{
  "hidden_size": 224,
  "d_shared_expert": 64,
  "hidden_act": "swiglu",
  "moe_layers": [2, 3, 4, 5, 6, 7, 8],
  "balance_loss": 0.00463,
  "balance_bias": false,
  "shared_expert_gate": true,
  "lr_router": 0.000753,
  "vocab_size": 20743,
  "attn_scale": 0.125,
  "tie_word_embeddings": false,
  "parallel_block": false,
  "beta2": 0.95,
  "train_tokens": 277200000,
  "max_steps": 4230
}
Below are experts of layer 4 (counted from 0) of a mixture-of-experts language model. Rows are named router (the router's row for the expert), gate (a neuron's input weights, with its number), up (a neuron's input weights, with its number) and show model dimensions 0-111. Each number is 500 + 40 x the weight over its row's rms, rounded and kept within 0 to 999. Numbers have three digits each.
After each expert's rows: a language model's description of what the expert responds to. This comes from a sample of Wikipedia text that the model never trained on.

# expert 35
router:513489452543511539510492442523493524526486541539477505511426479498528566464486405582479492598423471528484503478528531502511407490430480528481476485552434468562549467472443527525441458492530445465538495484494538430491395495538474467475543438537447535544410411466593467516489448510522498519484467495513493539560500462495424466532495458426
gate0:619447513532475458558537520502515443501579500521529491520424509540518509497505516454466527511482552499513483541541544482555485509416544485546486501516434463515565483463490559497460484485522458460528592517567524429491524466508500511535530519427492488546472491558510519459467487430507503519530479530557476521408445454531474497485496535522
up0:509509476435522552416503495465571489470463570466483450460494407509530524486499497501539468566610525531491477505540474512475490470608457499494445521520471538491514468411446538506562492548536515516577490471567544483508478527488425464471483464517514563575421485496446555469494532476517459485466494454528444490529480488473456509502460462432
gate1:459478544464524394545481463548505527497450447503489501484496485474502466487448529468562534498547456433453545497478500515481509571506496455451598450574476547511442459551528447538461453507469472533504476450468487574481505470439452575406512516541515421489571515554520596542451509559554598574510437498500492481445538454556477494470559493506
up1:511498438481458518519493469475453506526572504458461472495443463542532477531464505523469548548504489471490465488552539537413404448486527480556568539533466507497522483513572551435515474492471513498611479582461527471455453497432486486473557495516442526571510536568605478495530523413500526500443467527493470487548500497495471499475481505575
gate2:525556439583437458490434464549401478487455540471466429491541548600535543526518504484512498500490461470417486561537490509540432511440532471475469551418547485464481514493496488510453501513513503469544405453506452500469429520492446474507509458527476481440421512519515532508491486521469534425543488498573557411496552459496500507512593543475
up2:487544477457442551498512575502571525543505528518538495472519450569454558484519538495497523527543550415517555583469545498505510495465496503598500529456449411475488485463497458416508521553488566510506509490462502432520500442520524508477560514446514388520503475467521565540541520380466496482535513492485525472502508519541447455523422532531
It responds to: Opening capital or consonant-cluster pieces of names and foreign words, such as Esp in Espectáculos, Sc, V in Vleuten, Var.

# expert 54
router:481477542508435468508446510514475497513537520473460440484465554494469485585557570451560537485483502423473578529485458508547501546465486477409518483457505536498502479517515478410451524491508501557418524504553523434392527466470444514512484495467495530458447526456549492537532514479478508539439529520501515444444458456557505521545519530488
gate0:470486452578494452570550462551490456514503554446515492490483452545441558520589526523548482515425579552507500445498414550570526534389506529543495514449516500515529479485503483426484479485481486492446484482490484482510458459453426498473522507436524552450480477488480469587461502544506486483452478501498497522506459531455493505506424473480
up0:489505537496433453496470446548534518511486485459466446504535522519455386509572555436486534542587443439388501475480493451567487526529480528438504493497464534500493524530505507493470590505518553428406502518516590526545553529481491384546479499536523520497505473543510452512510520530489500441428478463511530494467476452520531427456489468518
gate1:571520471506524519442479405563497510481519495481473468548460452515563545553499537496543471522452473478472554484471528505592564450453485470479529516495527471507487479550508431494452523500503476518531541481497511448477563474440454587516490451511477479526502490438618570506513494452495543487484415535475477512496535404448480470505535497446
up1:486522428443503465541515423475520510475530517469501552492522401544510499544551505503486490502512509503495534449568497428455510499514515530524541423499486493482514509465475443464493509526449519471453436640494446451447614573493502492462493459555500464525515553543501485507373454522543492448526565512516506575495482511456507541459524479421
gate2:488437547578500547495412546490488510485552510502524512517516510555439472464456494476524551518506474571445477487567484410516515434398500602514481526533485525484504504546515495453492488436488506596484438508533407390424452479569461534511552409510528501521530484567447501521418461449481499541501550475533570474509517444535515565504479510490
up2:487511482526562496446388469512468457505479427459453537501483505559490492457469550502513515471442499441469502528460531516539574487561459507518485502444494457476544515498489548495516499478546490494496505621515501517472510558490545457450489394520505519455551607432475576457497489427531446493519443470464457519519529502443520428491516518488
It responds to: Sentence-final periods and decimal points, plus endings completing a word such as -ure, -ere, -ear, -are.

# expert 5
router:535540478498513538566538489463472544541543501551448514508549485425471448569562501522500418422491473539493576568493474478495544576507528516514483430469473528492467538470526449479481488509434559478446495521529541413536532534484464525551505556459434438582425501503511561467491476464507554489472503549541458517493479505490555500498540522563
gate0:515441480480604519514492476515423464494563488518492435556518489485472475475404499570504531561512420549521494482494494487422501447521451542437478475536498536479588399540571517532487547445469494517519476512463500467530453522475499533457491467465491485528492460518480505524445549476494482482518520476510528518481504465477460444575452513549
up0:527514448465501491415496514464473521507456540469528449597482472524522447515477503481565436540446507509493490503551493521567452474439498473448494463446477536441510455494477568540525493475565427442556499490435518496558506491474534520509558455572530593519490440491518428518522444529485484464549581500502527431508518567480477484486422498524
gate1:558508475491502490499494510513467583444546545509477440492519534462493426507427463485512510462519519446516561497465458468491473502538537482526490454525488472461532475495440500499532509494488468567440492538536575482520490406534486521508540471362569457518565522573497501509438571494539532476478423473445471522474465549511487464521551474502
up1:475521504541526395509427482510510462465422455544487527484458519541497477432518514528503506447554545603475525428414541462528526511415482528532469481511511483517435444509507493461517506452544442522478425472529550541438465548526498571492464503425508514512556496551520551523519504443492480490450534469493473532554556511511501518521458537469
gate2:520526562462531539560510479483482547536535550469493502502515458520446523526569482480532522445478527500510479543474526551455478524524554573490580500509556423452574490497466587461467517483566481479546571521505527437640568554546458525578471499480508435520504451513507539510508537463533488502528446514526460514444441475483479464424462524512
up2:476506490503476455446485478527442459506487475425456443468476499540509561436588458492513539494441536537515426505486522465434450508458413599437505525434524506501489489472532507466445513520465455547537435495550453473467467530511487487555517510495490487520419465455465453548488476490439532511436490418513526513560480450623519436550519505514
It responds to: Common nouns, mostly plural, closing a noun phrase after the, a or his, such as games, habitats, students, time.

# expert 57
router:449433513472544471509504513505460532433536460504419512441538475472575468499493526520536582471449485471492518502530513498530572475441526468532527470512451535531549552504564550488463428520425513483528583544605522491531505518504584474526461441490542475478524464450500474444522589567495505440422596473515503516502529474489490440544555465527
gate0:506457492455508524468477477493494499452450483474485547541560498547572559557527507479475494434453561450446491498520469550552511549506499450506493470562545497486466489491511435471497484487455534478495519400534557534504481551532561441441510452500500527501487520495442452471512468528490428499466532473494543477521443499451462608500585472480
up0:562459533512528564515523410523445483491567447401494583497525493461496497516488530530478488533524536511449506480546604475623544494495482557433452534465520486488541534533490571484558520483525446492458491515497522491464520465539496503497487499569505568517503538475460521477539490525465441522481475484539554510524488408487546473473497439533
gate1:482523478397525539474490498455496551458559464484455533484522515462429532529497510465532557456437492494450482557498501480528503506569531605459479510473509511473553454511481499476434526576463498506559480533488505468476543442520509505511471513414453416529511534508505523556495533520460481543480525507560463547483481483542475467548387549551
up1:445479550526548517549528524513526449522525455499459480453514457504487486452517493530488482461452507538506502518521513465433517434459515537583584409493520508473452508560496579457547509545519552574504490419534514418505522447511568517471439525485513515584545544551465514522472539457456462496509466483464550507488481525506490480474426467527
gate2:492525456482533527504535416504538568423555529474465503443563408496480467540488520530419475496466517481444532558545479521510452472519500541502501461509541558513554484499495480423460479506574434514549530482499523551503495557447534481519465515511498499486527494477451519483463509530478494509527526520500497473531456497539470575459536519488
up2:464505465409425545469512469523478480483492556476468500490532496481529557486530422508515494440464514454508494450439554472530525464478581526555536483519455472483489509516517523561464508505418436559550542507428466358496545409489542426584488465453490503514537506494487468500514487571435508455459565465526528538447479515514479488478531495499
It responds to: Middle or final stem pieces and common verbs/nouns completing words, such as con-gest-ion, tra-ject-ory, made, total, process, before suffixes.

# expert 58
router:475482451523547520589549518473443479522468495552457485529530491527515565584531525501490534432486496463507535531474535531472507466518471438554572510519560504485588556467507566430466546590541542511490510438538560500523580482531523541502477498564529466570487505502526524490493526523458509542484517545518528504500466500455521530536512482508
gate0:484440530524546560533449523473461536553493552475489533531470493492524499461538429457468513453540540561493521475583507573461512450433458558553474461441480490509508527507487557547469480541480542527470465507548515455475538508436494566512512578510479475437438543516503457483552416479447570523541567515492523487497574524431496568555502503503
up0:458435493546475495532516517472460486522507514466464552483480455489474544546491487509561490527412544548539548492577497539483485475408391422454504488495536444428546522504575491487484521513440535508522492523419527469489495558521510504524541503548489523532554445388491482533557394514500544509489453507512472498462543509516532505480511446505
gate1:493508519493438517538508533464518519468542492555448473525539519468423432572481512548529493494446433533440561432498497421591523525560482496485501499487478519440574465499518492474425583463492505543500500452469517517511469528512499491508517489476481420592440485502432516518502498547505472528395503485462531517507486448577452463518502501462
up1:541493458465511539477516467478434540486497500536387477521560390483573522446423546453536494487495542487550520540536534470463435462439511517581470510485439563496551490521543506541541504525537546537506497466542455440494521501549512453503501481495450508492496564619497567471457510464528534516505464526498540500508605553482505539473474492478
gate2:548522533511504480499550470497472474446524472531502493482534506562521527483472531479452447543536522493507577519489603431507458506448512491439472540518598520452449488482535529457497520491471511543527519477563532496413463483491500482497473493527511466552459465442531530513496485547496495594518524509467517507419513411572516510540505538536
up2:549543465508490465415478550453456513425470500454491504473488513475441447476463573512476531490497495490427493486497544420521466539533584458498485529517435482490492604509509477552489526561475511532521535558479454563519491572490535512511507444459483471544481509569482499475554519539467540510449484530465484501560493496527505472499528556624
It responds to: Past-tense action verbs and object pronouns in narrative and biography, after was, he or to, such as died, opened, sold, divorced, injured.

# expert 44
router:561429510518539530454553489479486482477500520529427575488561491451532491542476544560568434498442516486476568507534544491446510504471564411437503477536481534510463515493509540570429499493455517460472524474506442457497559492420522552455493471567446497543445459435520537477441522518526531496499501462510493491509514503495459475507570486512
gate0:586511465564483562477512501452506535531456500522513532491527569500433478514492543421516512554517545542523471535520518490451536483499530495545506553464497471499500519543418483512562525503460470463526450534508451552517479440467522522486501591411431456434537551527465528502450547484466464526421508548483538477511509424478481404517460517511
up0:446534528525494538501541485506482506477601566496454511479495517531582465472518492484484487497480466497453508445497530495499452492504517384428460517516494544477495484519613556520476498459520520541447471532533485470532476520468466545490497542504467429590461492506540438468521507459444536463412485441553402492518577488535510541557536443479
gate1:477527435530439550476540518511536501481483504413466471444459503523493499467433533475500485520526518519432446464512497499467473507551523482538527533561518529445474555533445512436457486445493491474529529510496499412494509617524465456459510470530545475498448522576432471503559494456584514392509525514497519427602517451461459503458552501455
up1:489527467525492549484523517505455504517558534480477591505483489528531509508502440454495502480457506487447508515537584518407480489431513510460481538507436439531496480489539543515449507538481542505517428478565470448498485492524512565528473490438473523544491453454519561553434499447414534509455499471536485564484521554529515548544486535451
gate2:545570485502463510485458470533485515495490464496469505532495510437578453494559463569563494463527476511502521457535507404552544487508473438488549541546510526508493527476603493519531513452483459443448566482471538517453477518537507550469561497522507470474436433478512455438500474562540550569522556517517486430537537518512514499478560487486
up2:541460519482518544464523493539448515491541515539548393546483541501524462505519533533566432546496430491497501491552448534536447530499539515472443533493474506483485494559520481479509484577461540484507527471497507431561482443518502482510477490547556480430463534475504465526535488454478573515576496516466532577411541518475506447543495488602
It responds to: Common nouns after the or first, like version, edition, round, top, and noun suffixes such as -ation, -vision, -ention.

# expert 33
router:480497563445529456456507540528459510459483485473557445492476446510553526467530465510489506449534483429476478531537513509518475489499424439452501503488541489562515560504561419540527442493474465574444506534498557565447545523550568490515521445459538459511465448526441518505546501575538476536479454536451515470491531548570396416564535489469
gate0:483516528553469465546551493533494528463533515481495422470486502555500409535490527504580521526466489527562463470521509535539531406493465514510489529468516555559520503511516472518468521540461483436510480571481524485503495546548488567484510485474513505462509520446485405413509395530468438506455519513490568480515451511480494445501556445485
up0:487481424514451584543557486573472457537516542543500524486469507478427446570452470563462485488429472468559531491519560511450493523554490374442511531563441488462537508489481511548482533455524486497502463574505486490435532432450518578494556549447462473551475497489475518467510506476510505476466467514447496555502468551509482477563477524496
gate1:489484504513512490499430499550493504513513538516554450538445482507537494544540523506546491523460552547489531468488481501541470483413466404494506520557390508497506484496475505458439555513516466463537527506489506445515450466464454570527487499518542512483518495513523403526437580573475503490444457522540585509540506485566509443439532492467
up1:458475538473471549516514459475505497503451484475472487407499469544510481454536551437491508430551433497511508517461510457480393576491534517438485467454475551539531566508582507558510492566469469506511511547522499481466479442531525450542445546552577524481547486509516480463588454482495519570422460494443457525433507569480467579541547496511
gate2:489524469481547438491515521500515546524437413551505483492479439517590493554463552453540544446496547489485431479474491494489494510487463449526558512520474519512504429587513483487494490503414458450576512486441581500529417424499502438494515551472546546562486573481508444559513520558594485485498572510479508541486493505459438472437506542497
up2:538483524449499493503532517481456483510468450481506609579532428475534531482492551504486480481557580487550514481552511457512484570512515519458511504515550469521476499532527492517415517558460548511449490454551508504571479472542508565526477493524522471527446434558468572486477459582485421459439452464476516476521448510544533446543524484475
It responds to: Month names in dates, word-initial pieces like rep, ex, de, int that begin longer words, and Markdown table separator rows.

# expert 30
router:434483466535461486459532575555488603478563569485521496463490580548509537531469497563499534500508505505534496531517522563422505491469526407514421511466582495492488504477506496532442549510480524510540458543515467496416504489443494543530500593576449473492481566499426462573561530433484479461573509536499538464442497534454466438520474566540
gate0:443504495528452494546541485475520487597501523496556573542530584529472495542599465576495520491460496548501521522503483491575488429468536459519494463560526458471443471454450485555446510490442463548506454463455449498543457542480497494537538482554501474543406538538516498489462556502536492519495515462489489442561493509479445461522495482393
up0:472472387523435459512627483475516513505505489542458560520492483501480553581518499567487444457468553544453399526532474445498556429474552545551477440502512557500466529532481475520506435546503505425519491538486550599456466516457480470451513527475556466579469443474519495513468527495488512502500525518462470471548476500454552489471512596563
gate1:477441469425459486525444525480488556469491496532493399459445518502487430478504510479469538500501565536564499478479434549469453551464560443476498531517501469459525501480542426436442524462492456491488579447505484455430418451461466509485488550489485514473540507539520466487475513463497571485486550517469481379524499511553452490547572560530
up1:472570529518540554499564474600465485538430465514523496508584510518512506501493445534442415521534487413448495550488482518496514537466434522532495397431527517499461446471494546511473465540518582486512510493529466525522485478453513480401462582446560555462496525491561549541553585500488454456476511477461479534400538534523516551502513416577
gate2:437557502430511477466508526504435531529496500492473454466535516494456456477530586575482517553503570398538546476498499516505479497538495541492525561457419541464553507426492552449539542443519485490557450497559515462442507531488424551586558577504473483579526610516512534446487503467512459572533558498540469500529528485507511505527547572522
up2:539485497443486468519463468446497541544496568508502509504492484555496536472509423553430495565498496564576487541619521453446460495432467488534572383529465486520536475542458479542474458466512550534507505474468539493529454422462499512529540493530535569522553439527581480564456488509504474546535542512553483535494487551517474493544469519510
It responds to: Mid-word vowel-heavy pieces inside non-English names of people, places and clubs, such as -ira, -el-, -ari, -ita.